python train.py --hidden_act="swiglu" --routed_scale=2.0 --n_groups=4 --lr_router=0.000447 --head_dim=64 --vocab_size=8192 --positions="rope" --rope_fraction=0.5 --learning_rate=0.0066 --beta1=0.9 --lr_head=0.00745
Below are experts of layer 2 (counted from 0) of a mixture-of-experts language model. Rows are named router (the router's row for the expert) and show model dimensions 0-191. Each number is 500 + 50 x the weight over its row's rms, rounded and kept within 0 to 999. Numbers have three digits each.
After each expert's rows: "raises" lists some tokens whose logits its average output raises strongly, later layers aside. This comes from a sample of Wikipedia text that the model never trained on.

# expert 30
router:504469582446443420482549539481483526557546490507496469522507518446556505517521540534456512516420483485528497515480466514489556571463480494510448564466438496551506532516528473505453515511565462554475507531534524497554549429445621430517508649521423474432538536623499467463443454491410550614424507505494400441566592415461459438486527545489461575561507468562434536505430430517442573539508520546442538452513513424475579423426476527493515436507446517500477580497410395538428443538533408551471561497407498547520427402444487453492557570507508418534535500449510466539589447438539415475
raises: "eth", "ek", "akia", "ourn", "akh", "hu"

# expert 181
router:493510561420523474470490472474512553561561496500557576375513542484478494542443577522553526474558452487446484526433516489559529439515476442505519510359529607516500485544530388470386444452519509536585557522496476452485462485476556462425482523580523430496482576523429510466506470533532492562432504582564535443443497613469556483381589525492502577562575511562547487493458428518546592542454517600574478504581507515459575507533487533512540415511491488564488602571461472578518451446473457562530575496438486508565457478444502463550435489511433582450493453448511493557474534604517537562
raises: "band", "ball", "wide", "Y", "rad", "man"

# expert 117
router:529622461405446453498472496542532472516444570510501486570607532460499426526500516636518469508521573565458542560514495461439575408484439483409477523494488510560496504551471462550475501525563507627590485397505419495661520455458471466443469549500552505408473601446456497448439460503469524581502466476470513423551517503439496431412491505525511522547592504566493470631497542447535531484504543589490437452489550429489504524575480562520546533455533486462568536504431495553502469509477455489435504442570483490468544514467489489494437586506483535524569519484469493571577528592384502492
raises: "pur", "hip", "ri"

# expert 124
router:508490705439635423538521520545450483562465511455580480466516539491516432535513521521532541477486477498519508607533524615506515524581514464570512476474497606458510488527488450380429520400481471415495463426462454452486509538488580466494495497481595428459508555462508410545444433494457494538485470554555506470609528528401562453413517540448467408548493478549437535545502497453516454543540537479454505520483483493489551456443548516482643409514493502485504500491500421493528504425499492530531490451588529606540486471464483486484510590470387521436492432491449452541441515535456544519
raises: "ja", "j", "at", "A"

# expert 68
router:508554573530567474514421525538542472529463553491546548489473486388561519638484558473607527511605520569474475525394405495437523452463582434512417513435508527435505486554504444570484428444529475605448487486529419568460478454456453511516413523470552567545455491499572490536487574507508450540520461540526474477518454543449587424489479416428554585513515483502506479627509520521471499491521460534509435497572485463525651527479497550526493448460549392490435457531471528520554482438435593448402516482554523541447423487482515574539536465455530545514459446483482446510544505486459387526
raises: "our", "on", "art", " and", "or", "old"

# expert 110
router:432609537540528419473430637526475469474470447483425532509519509445512573490431523535551484566580620531391495470470481522442503446440456410579512540482491536546493513425542491518455433488494443596557423401459469462486442452431435435475490481474590458532512508425491401566591439505419506450478462487585526461542505547481485467433508528482532562504446539542431462591574509446497572514527543554477468522493549520523557581478489515505510472551513426562386534536492482411494414476507478455502480472479515573488477504431465536507450545469449615545506500552431517502514577517445399566
raises: "hr", "atter", "led", "itted", "ilt", "ald"

# expert 111
router:511531463328515455467492543553517459485480498557612515509566596529515414500488554519533535563530489499526485459490497560536487488486458499469423496528547603548602530542555473541532479497558517647554490414475471492404491502452570488411387520511597424443523459443457454509501512540406460471478499567571548507467486558502582454429480533554466556594559535493505482474429543499575400567533536511545499509509468522448512361520535575500508526435486468514449548486396467504535431548498467464532553520463507483557440443505484453400482545437492513484461481494403466484476489602557435455
raises: " times", "umin", " than", "go", " level", "ome"

# expert 203
router:479523626376535434496462580457504418482399533525537563424515546428521527534496520571442494584537517496506426476507524457491510447537478452527508583444491478448449540509571544510514499501515498479466474463388495430549554408469528470523435564502591567505586431491526533525519434540463493467510479473654577420388429528433436394441448512568410487564534489537533484541488491474481490550502522570478426539539513588506476481496508483529554511427557466456544476557387485535500451503593485552455513428416498577471489472504489535514349568561506515511565494501499493544481509546520493429
raises: "ouse", "de", "ack", "um", "ump", "ends"

# expert 5
router:469601485434517445402476497495499461536494550529460538514476516413493457508531523480588505512477508442520500467493443542591556442454405455645534566480537528560479549546441465576544493440490434511593480508418453518560458561510473466442491455527551492470526536483389512546508512576523361604476533510468506342505490575467469470475491519574478561549482527551489496517456503531555579517587516568422473383451570483483545481587417544571563512421543496501488580523557511506471406465512470531543507437537499524515465418446492487457502576463490471514472473394525470477544584480485396522
raises: "iter", "iti", "iger"

# expert 20
router:475561477432516483453407482501528458462489514583449464519626587358518536449525431588453466554565472494518375483494465478486520471440456484617452559412516452480508534521517487526457466543626457480549492489556492560564528502488505468500541513550544453540566445471448391479570490612479569523494542517488485527547507527435463466444578425494554483499505547518529490484493504453488574600491469524489422561531434582511451552501644504464558512560544483593510535493505500533516525554513426530397538442489496506437524513501489596550459498536580566572557458535488498574507518540444397572
raises: "ort", "opp", "ens", "ig", "ent", "akes"

# expert 82
router:414500516500555458423510538499472487470436481580483504437521530423515443479437540562547582543514465478406574507514441444555475413475482394573551416503466453545490560546565438586464455569459494551443417445477503500530512535401548438491467470569541530472489479519434511485569431587568542486499429567585480404514423478512566487433541492524475569525505494550435476632542431489567507478502485585402465559467522557531531514521532530491492404463465413570481543525466526474567452470497444483501498453472465544567549500355469544542503585497471589419520504425517471468572527476433478501
raises: "00", "33", "17"

# expert 237
router:476540538453535426432442467556452503548507532559510404499479593386501486488504489497596572469554564583484509512435566551505477454528447496495489520493476483513450499507539537592446443418642485469521479450504530461541449469462505450336506482522582517488504481489508575477501408476516526533513419471559440519425555476554455465469490527568536576547506460529430457583442481523430501532528503504425430489530502548452524433525464521548433498572494515570418506559510418430473412440629485481514524379563575530617481538430514410458494508511464525449443492448498497488578539470480426543
raises: "eter", " captain", " resear", " scient", "ims", "ped"

# expert 71
router:470542595498549475437482576538492512503417539458532417526545544469529608478548417561514465467532566523447518478537512535603509504471517483546484494454557526440508472489573421568518580494599491487514471480470465477479468462501546505491496553533626447492514532516516451413568416475461545468480437490473489535486528494428574443492486472492563475539542540519432540536563472535529561482570550454567409628558555463408508459499487608538562444575453461566486506497448463475513485470572443568552455426444537460510530341414511502486491531468475539621408493523529483479552562458481412619
raises: "pan", " by", "ing"

# expert 95
router:481566569479578496510480497560453453464466481527594579449532560460521495472540482482528550484586493561429365475457317533466526492487492411553530527533492552540512523536549487498486548499594515456464511491469548568489418549532492475470503491516557393559552528515435389577535521623543432534453528540587479403472427542542578558505506473506466514513527490450536467578496521556559532497535394439457444488473428607514504411418532447537405516469503484523478524551498540480512474470526543588486597521489565569554441508512506489477539480523490585485587434496500450443557542552451447559
raises: "aring", "x", "86"

# expert 113
router:530567508539493516416416585420477509514371475512486573502560510518444508520523511625467485468533502510452447530409456536428517439461435430448496435451449553444479519562508484579489390539542454568531499430503533518581502489356436495527459489528458472548454477423444499599525457575490432634506452534504404469467444472472427449406534537481448465543541508545528523550526455537470504457562485567426437488501530542527523485489502463558514541527497480534586559602483439508589422496545433575538474452511575589515523507471536504478549549465429494481484469429520523475579557511488386511
raises: " |", "ent", "th", "ital"

# expert 38
router:385523562502485518392422564416563494529437518484431572549591524374508497591553446546552562578588556476513508609492466483547537463516505521457470495476503458488519500579483471513480489461584502471408435462496551468479563561484552503560453521549508592449494518537486442563541450616430521468547504579594423587509401495546516520525453485541404535495445477561451409512476513471588536563504452525452416523518489569498574532524540482476545449518496543489580516468440517498527513486570513506527476519497481490590482558515516495538482454427501490579509539409414594468624502553476459477
raises: "ure", "urer", "yth", "very"

# expert 137
router:441607510345499440434424413477451414531435511493488421509504524484487418516515495482545548563503492559538430545482347575537557504507423466500456578487562520535501568547560447620483575487550460552534471498422569496459450491345567497483502542506532504473493527515574432542516554454478444549506455545522525567436523526441499400399445476455481475548496499465505486500508470438498568560569507444468502498570565446387548481473471525498481454477488414562439496520519445559530434526510448487493554441479434515487504397592550460474422456461475472510497510569511510492550552464448447478
raises: "em", "og", "ey", "ats", "eek", "ome"

# expert 255
router:443558521343460460524494549538478427534459625451587448502515482533557526455521544478519536510461617553445472378560489522505481445446444448481478559526514541481438554502536489514474492538509452598541472503510473427442429495513515477443502537531603565478479525452522434541437469501428430474452447521518538466487448490446450503529493466527514608568517560661435508550628537485433530406563557474500492508510481409431614480463471524501501513528536500524483507530479441498473439478511501536546487405497476594542519419415503465490476626426470487532481446452484546474563571516461465568
raises: "ims", "ction", "itor", "ata"

# expert 8
router:520567502530512453546465515482530499587462382553431491460605535453482478664527508588572477525541592517455459537414445528463521425478491459469383506501513549440503445503534445500463421538526450547464435523477485541527472557482593502432458561532496544507526566487443472526503455478512558584534402474571430449545529554474531401454543533461558515553501474515475416566468533432527509534508475557434493499551647398459552534483507512565442455514535465523456590476509416477541431495503542490546564531591506469400423485552543560536482470445488526485581516475542533517595502524524442563
raises: "oster", "rem", "ects", "iring", "ogue", "book"

# expert 246
router:478493476461489430460521475515448555478367681473557531452553499530556540454550521564571498507488535447521547528559465555454451498500415456483525561487479524493491525493520583565525527506506463526529482567510480416540481492535515468500486537464491515442442424476399486531508505574536523574476441590454513533428398473498512471433484489575446528558540549588389484473522408568486533396520503459431457476437511535513529427443572496572604534459532456515506460515507443571446455546460442569488425373529555468542501508407565474579518558487469526557562402485412468476440564572501529516
raises: "h", "b", "en", "A", "d", "ally"

# expert 19
router:506585482423488470569552566592486473508405530484518584544555538486545437570509568545539475536455543435427580427397465530562479458469478479499503555547504469477470524487534409543465467412502482482501529520538430492472482512487482494487493559487507460486454535523521489474486428450586472495469446480595448449499481542468532367425402407507496449452471539522336508516571485478454516508474486534477470522554554518555638497511457500480438529458519455501375599460399516477525552427586544577534523519495476455528433448546540539473452545418483464572426452562553600521518559442448548520
raises: "ashi", "ford", "enna", "via", "kes", "uki"

# expert 60
router:515520480531516494476506515581482501481499527531580512496469581518504606449525453461488594461448527453453426457527377556556556505468495425464493643494579449492550513549507434471439470499465514579555517483528473463512424475515504454450468558571523449539519494547412430506529470569455516563495541526514439432518507526552520418434523490481424609561541456563468478483469514602434577506561513438513406506643477333544498434454392492522549436498532452503570477533464456542502437521502483525553442464516510445562469479389524477493505476516397499514523467507410492512591568493508450571
raises: "ine", "T", "in", "ut", "ort", "P"

# expert 69
router:571571535586600486431366454445491498440502522508480539483469540431527576428555543568624526519546512540457457635509411556445549460479478491521482485535530469484542524511568503470519429508501505547525470417481435501537459570465586499519460512504569575483456459526509533548516531562487536692477495544576492476480378561416493466428566432475454561503470483474465457559534526493437530481520507565404505541634493513483534525446518460509450452468461433545493479528453505593546421492485450521554484525433484532502490501451553538587429513469484559493495451443429549520519472526555401483
raises: "13", "18", "\n "

# expert 94
router:472564492386468506489436529612573449536393541504549447551589595451578371501469490472528470540502511480524543547453449484531542500459458500536466537477493525577531515564580496545449501589616486497579511445362460459556541507465534498383547565528525542469543502517591399530449498516496486501539524468548573432477463530483453395489483469484551483583475525569435508610462586435469569493523578529451476549540555566449484476489496556427543495446521417470399548499426462540488464458549512496417521428434477580538466422530539533459472502488545484475467541440479462529513467507543475472
raises: "let", "house", "th", "–", " and", "bert"

# expert 24
router:391518540487645466436504503512509525523485489498525462426455529471514522569522579539508427564517574488449490478518494559575440482493452471475462619403515478413536526490512463510370558577514436587533509571326511437486443484495566427434473552473482503442465528536555397484543501621504532422456400570523524509517442530396495491529561463556516562544521501498469471482533436560472555530442538444446499526495578584420616565496501520477536540481494477519514489508465430589477464455517480544495432395523528518516449421516503475575506479483520525492424515505544517492515530497504455600
raises: "otes", "ocks", "ices", "hes"

# expert 176
router:476538551382480494465485505520503525484495480516572537538587557463549474665475463533480447527500551555457437509450525548480602380505441433462408518368484519450513488524497419500448544395524446469511498499542480570555458532483472455473447549468590483498525520439490544452612475550519512573525522511658467492448496584460515397497505429470448578522580564477512440625538543469469494574553519497533439483483510473548530443515527532454499495452535462446486585467523420513497470502448461472607550467485481513480474440541538472450409604496497531550513431533540507559504491586431491505
raises: "Background", "ed", "Is"

# expert 119
router:494442536497550393437447472475425453506462448477536539527461500524489427451528506526552488516513505602444366599491422488535447528483523522483540530520507507450620545500523551478463494568503440548532470514372477377540488521384469502546463550561531588515493534489457538477423506492527511616459529571559462564495447461508573495340516449494532408412565486501500550560458441551455584535501470567462506537560508552532439499468451554509567484539545506592542487506389569521534432484519508471512531511418483561554513493410533492537488417456467488432532468409503474527499494526550439421
raises: "10", "90", "12", " km", "ut", "91"

# expert 157
router:445529484391506532486524536482471529480376597506532443401504441495502429491602485556448526429474450494459499526481420466482506508540509510520562509477527583477564563556513461495457460457525484511515462501540465522587421556481529479500490510533591469483517519397473367496545409447462506557433473527522460495477520524526519490386531484596488481496575476545504537478581559530453611479517533528500461502636500519477540485440429496567475557576513479595493572504452535446500487489597569533549436398549498517530505351503505489536476548521415571607565462456555492485552572415489503578
raises: "elled", "oses", "hest", "nel", "osition", "ells"

# expert 97
router:468572502517537455499422514537439518493567514449570413487461561316496476544510537587533486532513480531470409559481575506450559417455478457534464520360566459455471556505560501546441478412525535512494469476382452434480467452456513527469516521470608506546404417452436439501558428510471499483401487511607461516432513566474571465480514471536443443574473524547460504520470542539576526457525456523405456510477515432496571410472469527530442502448481511493465551533514488551556500486543373530498567441476417503621472459447444494533489558509418469528459470520460531522574548504451495527
raises: "omm", "00", ".", "88"

# expert 248
router:419566504502476491557503472544519550525462479447501574433518543531458437556481614525470536575451487511467521538545500562622509367508440419457396513446420544492485499471602455475520477540536478525516496457492448543475486483486545454504516594470568406485507461448525494474604417493509511493458463451530546389509553557427488387495518532461507589527552521495458506581458480517498567510565567542451416520561646324489496468450529587513474489479461526518539474496448512581481484533540467485558548523465516502528543427491512502449497584411382503553406514504531510480490513522410505504
raises: " reign", " younger", "uther", " previous"

# expert 72
router:414559526489551504411454430543507490456385441499544566450567480582502487441503465591580562493516481586496426519429453502562479497445479462543513590427525540507443517460530435581510453483495459540540409414458458472528480473510518504397467475584486471518510447504500374524525473510512488427469433552586521377496442527435478513487447481507518596512463507513449438523496470531532461555537433492438440537641619513475508525443537475556524494541532455530449575483489460482473421533515485521481525522466486567536482324469540490549412563453434477491524393429506542465451533476475496548
raises: " therefore", " however", " thus", "rom"

# expert 105
router:461507534450513479405505447557439446607447529509509518447515541482565466557513447520502420515478454537437457494503488423481593467482482564564519591444484468423528501471623502415459469463549375428536491479516490445587500494432636439433462560528553523518533447446567491438481481618474491643463497513502506607526520494480510444465535556531561540598456500511418554484542439489522554530497533568417520562472552482448508480550520484511504456474523403464448492540419420508593527471509534468459565407431516498512520502510515474445476558574468511543564519448455483524502466479528350507
raises: "ources", " Poland", "⁄"

# expert 215
router:553609502499493523495455548443482471521475421561457613462504461505512523476707529579523537506517514564517402499501484485494480473462484510584492531540475443514576477547445475497455365519528456597541569463548547483512511564452503520483534512513498572482517500558491457556506539602452460651503400555483446452436458557483479419490623496465509591501565384517533497534482487526507475501537423456381495513561504543495645489456511529552532511409487447532493452524456399537530442484505488525520568420509524460493497511471523502532421470483474567532524464442512526486575532557477466549
raises: "ising", "iff", "olling", "ams", "app"

# expert 184
router:484503505458521469480397493558483524425498480538493543551532568447513521566538570431599573444535482521466513536426511549478509416475504455602458514489473507486539483503638517606450399493528465583506373538500447552518505457469454489508452479557557630449509471524398443492522539498437504528434395474542500455584416577443491441467454411527515541506456619524433487537485476515460579565492561530388517489489469540556588490439482521464516498395507433613466515488493465526544466440524511494517537519420559551540420528454481514493484498478501513405504496526487541556548572569498400478
raises: "ores", "aps", "ode", "oration"

# expert 144
router:453521577493571484385468611547471399477490500491568626473500531413498565444570510554517589478600548494480517587485471458566481465511522478517488599506458495517478533548470492464503524606584455488413468467495528430506546570450489432579466546592525518460518475438516490522496489592452533549495466518570456594537479537513451457458570477541396577497533507501495462511373491464532546543536437536494425502508462508499512475460595512502553472489525425524602619531456485489494480487589477525459526514451439519546523569559507519543469500526527608542531569450484472562605528565476383464
raises: "otic", "oth", "present", "ument", "olk"

# expert 64
router:483443502450503427511532620528467498488503532512424511475555563414423426511491433637487471581521572491458537578455423540468564487466474549601515592426533528558457550483452494487439493426560492547473531485511430487482553493474542440457527637502500513501478446429444539556547421455486495462473427484469525409541545572427528526442459508513594596510484497543551533562499504510586532505496609550418505454529570508541447453538411597527499556477544534509451491509452462504633515426519470589491541503543511540500515425556473495564535482440467514621497547498508439476532444535414494515
raises: "al", "a", "an"

# expert 47
router:520610554424518482519501546479493397512477567498504443400481478506451501544495467557616523463555552644437441530483508601483518501511465470437465614478512594453527481404576470545503459473533507493496513514440420471444438495462546517492487503469489544431474559540482450460489535491447561443370470545468444459437537504469589436462410558539544513549458512554513533540466550449484659514534487442539402539544468544439547495458517517492433579519494482545439507579510425556511450407545451531590402529459491554540452451504493467470545492452461555528491516552526459530559577483414453507
raises: "ides", "ide", "ll", "asons", "ider"

# expert 187
router:459492656489485463464477560595445550505454504410569553479560531536536402449478550456504549523582568541485480547521516527501593447485423518510530583479439490527493499488613382548508520507560428529532470541451452418529490457433562527430545490419523412409432446497395487507516507409479554468513431535577480462462520489531576487417526516497522552513462542598482481497533521468498447532544563460540462490538509437495573408474482569475530480404447425518432463495444459500538547479487409462602497477578527479520407436450479450544581573488436494500463458496519564508554559532492450556
raises: "one", " do", "."

# expert 231
router:431511512372438456509504506494551465561457507577491587429502560432544490540524498578508484520466473540452466537485469502508569500489418464440500562481506532547504549564525527436428451346558393532559517450420499525569493558457531471454437532478486544462520391463489409535473503520506534534456495509601553460532474493443505379436490525467452577581457486542440520567458494573488462609520567556570542526593564542512589449507545475549474466445472471516445610542455429548479379493475471462596461501399567516557447505506546498454533506476441449497560538533476547566518520551527479471
raises: "Professional", "anded", "uck", "akes"

# expert 241
router:454586516518517461448510503562534535542378488460559452510523490398511539586449510532536509565532494527434524502481511539634573388446418489599451428439563506507505505533575484446531467472553436601571491544450458462540427476487539468540439538496514487502498520493508461599525538551447478473499504519556487551480467531422511349460534447506479548542481556535475436537507596475552586461538464579463435577535586470546518583504538529544494344526515438459485562459428474598493469557488450504567501491449557575507457405545464571575456575460454479482474475504480458500492519474496455549
raises: "\n\n", "akes", " killing", " Died"

# expert 75
router:504508513481452508475463477503450476477461587495421420422528551495538464445480477455465588499479484538490496518420541538485440573430441467516518505497499443569520504559598534582446454392516507528504482341580498542662479473569541481509528499511512460475481415462421485565473489494559443469448514486624466496455448457466554427465621508492520503529406467521562481429515484551546641444608412472368490466461444519435489535461447525467443497444481487503506451548438536523541470425547518484543518472543499500596473467457538511503574601502438553500502483522443464489560554534526469452
raises: "-", "H", "G"

# expert 151
router:520546467452568483359392524472511558477433550523473510517549568327534479474535488486496517516513497468520463517540481511516470472506511450491407531481596476443567504461486469574439454556547389512492425429393529483448519480565486419540501526510528556538504508530441368525562548577520575555470504492453524522544432505501544510449512503514510461538523509604467468505455547500501563484518480539524458598604542605579408505563567559485607504521545483545527468471494472471437479497456419561473470429465510503444572388466469448516403506450506535536530472427524493496512573471468386431
raises: "ternal", "uj", "otic", "uous", "ured", "ission"

# expert 121
router:456517628359535440382434519498523478605488556526493535454532590442511468537501483474529449500498568506474471531489449527519483504478457544546517546484595569479522500542428516459479465420534478556438505409382526486474526527440493491473475510537496517499536434355539458521582496503536487517446397535634520566430512491549544487489505372486490550505465592592476493580517416447537525615558553576577454542501527528435503429479550502524510511542489470440438553521407488439497486450587534561482469442550490528549498465474523520594560525503450528495485480512440455533594513530438468468
raises: "ans", "X", "ors", "ows"

# expert 48
router:538551511470515461413468480467489459449384493530542436505526519492541536515512526510443428524473506503481499480465441463584504447587455550509508621488459474539566511561492468452485471578488471486461541419429500387555552507492393497563478620490655522518513586495560415580502522397504401558469503527482469587467447624393477449374535369519566467469500535534478496542443550546457448398496503594459500526506503502524603540437546556526531476510472450521455537504456457485523460424536606414473517481530491501533450544414532484450425494507460492531526527496520514502499489513487483511
raises: "se", " two", " music"

# expert 197
router:384540588499550472517416604483515558578429460483544485483524574472558500525529478485662540547571522623472537475431413475534500394483513484582471516434541485463559444484556426582501438554528478537522407410477458484560485517451547460504479548504504520494457517484480467449596479472414535532442456502566500569452476541445509496396513427505510472478497488559433446473459391566511525561468494616508424505488520596494538507456472478542541516569448474608500477539447477494497494467579489528527417463507437536511544499475524523513511530382460605489492468486464524505612575549497528516
raises: "der", "ru", "read", "oth", "d"

# expert 251
router:474527502381583465539523513556491421549373528594482532505539497440516443611464557489549544575460538508440424525425417555452534451411489449491496409385514546416493533494544432519419437500595457484515483491454413544540428492500535485469537486559519467529458525413460384598504471514451540537491439520483434459475456601413599438505489477530509528540555482466580479557554479464519512591483472525438390515559513458573569478470500570566482465505491487551434498537513506487564439480475471502517567449527484538465481478519481591481474517354477551529578532529517437533540497492491492517
raises: "nel", "esc", "uela"

# expert 179
router:504566519413510500385466568606492454530361453562570560336459511528467486567538529503520562534566524513406479501392472506434546499478439388564529462400532472481483533585556521518498361420484550522465499451466489496500467562484518490485399498543427516441460482499444475587489496524526456620469434566519461522462407563391499450444522455531495490457529477537419515593566419560454557492511469496431490532494549493522498485528561456529519472470474550553492587533551487463542466490461538519516540527494550498544435421558467508464554524469468507555527448417463506522560510487491430494
raises: "/", ".", "an", "it", ",", ")"

# expert 240
router:543541506540486419434487532530474465530457503537575470441498458491534540467539461462591488550524530575456444545466444494470547493493451451545480556450431569507584527542553461510455455420512422609483471442551351467533438468506513441500487513447605460543432402466503501543549510471547516498461313514606457522451489518467540405434507444461542517520449558570475493479514558560474509442518470587536418532545516425546534524456555566546563465383542401586485575533440495479552474514426479470526515515489472522527492411423500532490493491530399578487487549512490442557498547492435431532
raises: "ans", "orn", "ars", "pet", "ct", "ort"

# expert 18
router:517525535490494485457498560583458417460450578485509557505538583473579480502530474515552504483533528447519496630479432490552474478485449462480500556465463499580533540485462497620483433522564424550493388563484533449526467489454591491489503549502489500442516450471420525495507464565565560450499468573518491487378503491453452423414484519489503566516485501551430464499508473488471551375549447510540426507498488443478530412449557515503462514461434474497460580469335478505593447498472476482446417459467407457554469381450416530497408485485500533511604457522516490495541489482411386394
raises: " its", " others", " it", " other", " another", " therefore"

# expert 66
router:455542558468541479565500553478464503485457551433604550419503547453554493570534549491540483508536555522512557438511434514499501461491506453481477584394540547503521490481495581543512447606530526592542484436479468396511611500486598498509477518504456476452468539495510427486530530567492514546481428560509523456488350511430555450472491529463458520539580571662578358504516493495524570448553486504526495554556544578518512396478560507491529444486518428510500565483509462568555405543519547453449523445441507579543499421441499501503436563446539491462582413520472548481500589522432470556
raises: " example", " way", " home"

# expert 46
router:454526480507515432475442504527502479511476539464472553501526525481659494528519483508615509555504463517468493534537436562607507460449484459525471528441532494460576481460473491531386525510509499507565460492463508441524446570446622525418530534485587409545519557419523486491525449455559533548442474506623494547531455518497569468475538479434530505471630472468474473584474449513528573486484526564472463555577591469453444426386484564547530456623533509594532545461543448568442444474497526470420578453406547524473456440492500472484478479397438550580497503454461535562594480482445510547
raises: "oin", "ost", "inary", "otic", "ide", "ont"

# expert 26
router:511582480386600499495451477548502470554537496555426491487531571506499486592534494484476517529486483567481433535474436516486494440492495494564496526483544555437635559541591346569541483474557427582537530512525444489512463562486447517527446545507498611518471581501562485542590514512460481562431465593506455569488542516464512517459458458521487497515482460540471550542487492551490586623575492471473440468473473533524551542486534506561560408537450316527437510582468447439459467462478583502622537485474484578471501552456525601472467453450428543488484531543464438529571512492495479535
raises: "n", "ch", "se", "s", "art", "or"

# expert 152
router:522613556501495322513491486544490516502358462531559595524485506341503550526525539559483473422542501544431441401493428533495558499441456466535488456382452485488479565558593513482523365520555456526528489505498446526518431569441640518457530537507470522529451490518503441493479521528555492527466425507558518434480480593487539512516468442485587489545420546495445428522484515417520479440526494542395469495538557520470551508507454518509438538415414501560356585495454463549496426492481513482499536507499507556525481469516558552493402517460492497476511526522543515524526488500433461515
raises: "her", "ad", "hes"

# expert 37
router:461525409472575448426519472432472510485467421563466634444477535498505453543548422483494561569573549551472514485404479469480530458456454473534504587553520544487516491512559510551538456482484462545527499417534508548487487533441587524528472493506544459578431548431517315615541516487469501619470442553526398480550382565463501434424502460501435506518591452517497442529492544540521541475504444452480515563500547505430532492462474494531502406465538491582439610541457457501515430454445515512531463432421543540402482405497523515549421559535489542465532489516520581544487576536497502532
raises: "ailed", "ails", "aled", "aded"

# expert 1
router:504461450472478442555513475564517532555476457465478576409508506458490435427604584471567558513551542516404432491502466515561476486465490447521542531539462499471584532556543469565461460541455500550568454524486472532526526542527558506479483486536570544571540515563481548625461546569574570430497513510518510399427490544573491489473536434596448683490506554523434421538444529543463553522471540446430541512580519485474633524528390478486401367434444451475422510512441545476499446425496544496454558461513424452533477530525464546511482547480471483514450529439467452573525543542499511477
raises: "akes", "ap", "rop"

# expert 196
router:542534472546492465480468488506512491535408460539426590517501494522575449530529523544599508555532514583499460572459427619510538396456499456545502541346499521524472490521520498620455434429489489517509480489430438491576528480397556468456419479480641467462506554376462471502588433445421515479494433499582449412427490427513504470453552472529494531495588502448431458577540498498525583510485460542543442487546595437549564517500451487558559464529450440527458517464502404511515432507562478518529498543453410560481475427471527460517511580454438425521535495468487565520567491542501480477
raises: "abad", " such", "awa", "hib", "Am", "em"

# expert 161
router:488529502393475391535550486515491426433529583491480474496522559435586476504504507527492465486522430432530578513507497473575555526566455577451547570381520493490508512511471494605445474486512535572563492502468441376547516522451535462396481641514473530527545487516438446553551471562453602512529438487579538498427536482462462438438579480500545571626530551538500456582478452558464554489533531521598537586624584506493522494572547506489571453519465415516493546506507457563505548482571470575537563430497439576454500450557461511510454532485425532505495504448486542545500520565497467565
raises: "wide", "att", "G", "self", "state"

# expert 159
router:495572581521473438487471531519487512548436541427552548419461499470501528545477481532578498508542605492454423493496438557534549391481472473498502533437527539492562499472518459560514438489482499548507481529463471417544515450468524488490416549459467487518442509469431467548581481491444482545452441569574445497496390592527467551415557498441499506558562508565420429646504553527580546476512475520408370560527564446535498518524495592548501490558497391526465496563516363528528419498434413532599470476479539560574475432502622530467452529483433505485530501468472443551549533570504475499
raises: "a", "ost", "akh", "iger", "s", "aces"

# expert 189
router:452608504552477516433484507517504459522493505507465544541486510477488478389515407505422470580482531531517417442477484511570406434438504444466448489351522436471440565499570468476489429508475541563505435487477534446551516537478481464459551506554581498598516469495533459537525476470419563340487530502600444419487497462485473532515554524524525674546494522510444484448421421471494494521517459487481360493663562511508430460424514513539514540466491507551483587544528470484516465452529450501536470453489506493527446385508481461508476512411467477555511542528441507485574465452460414494
raises: "ter", "wards", "duction", "ward", "come", "bum"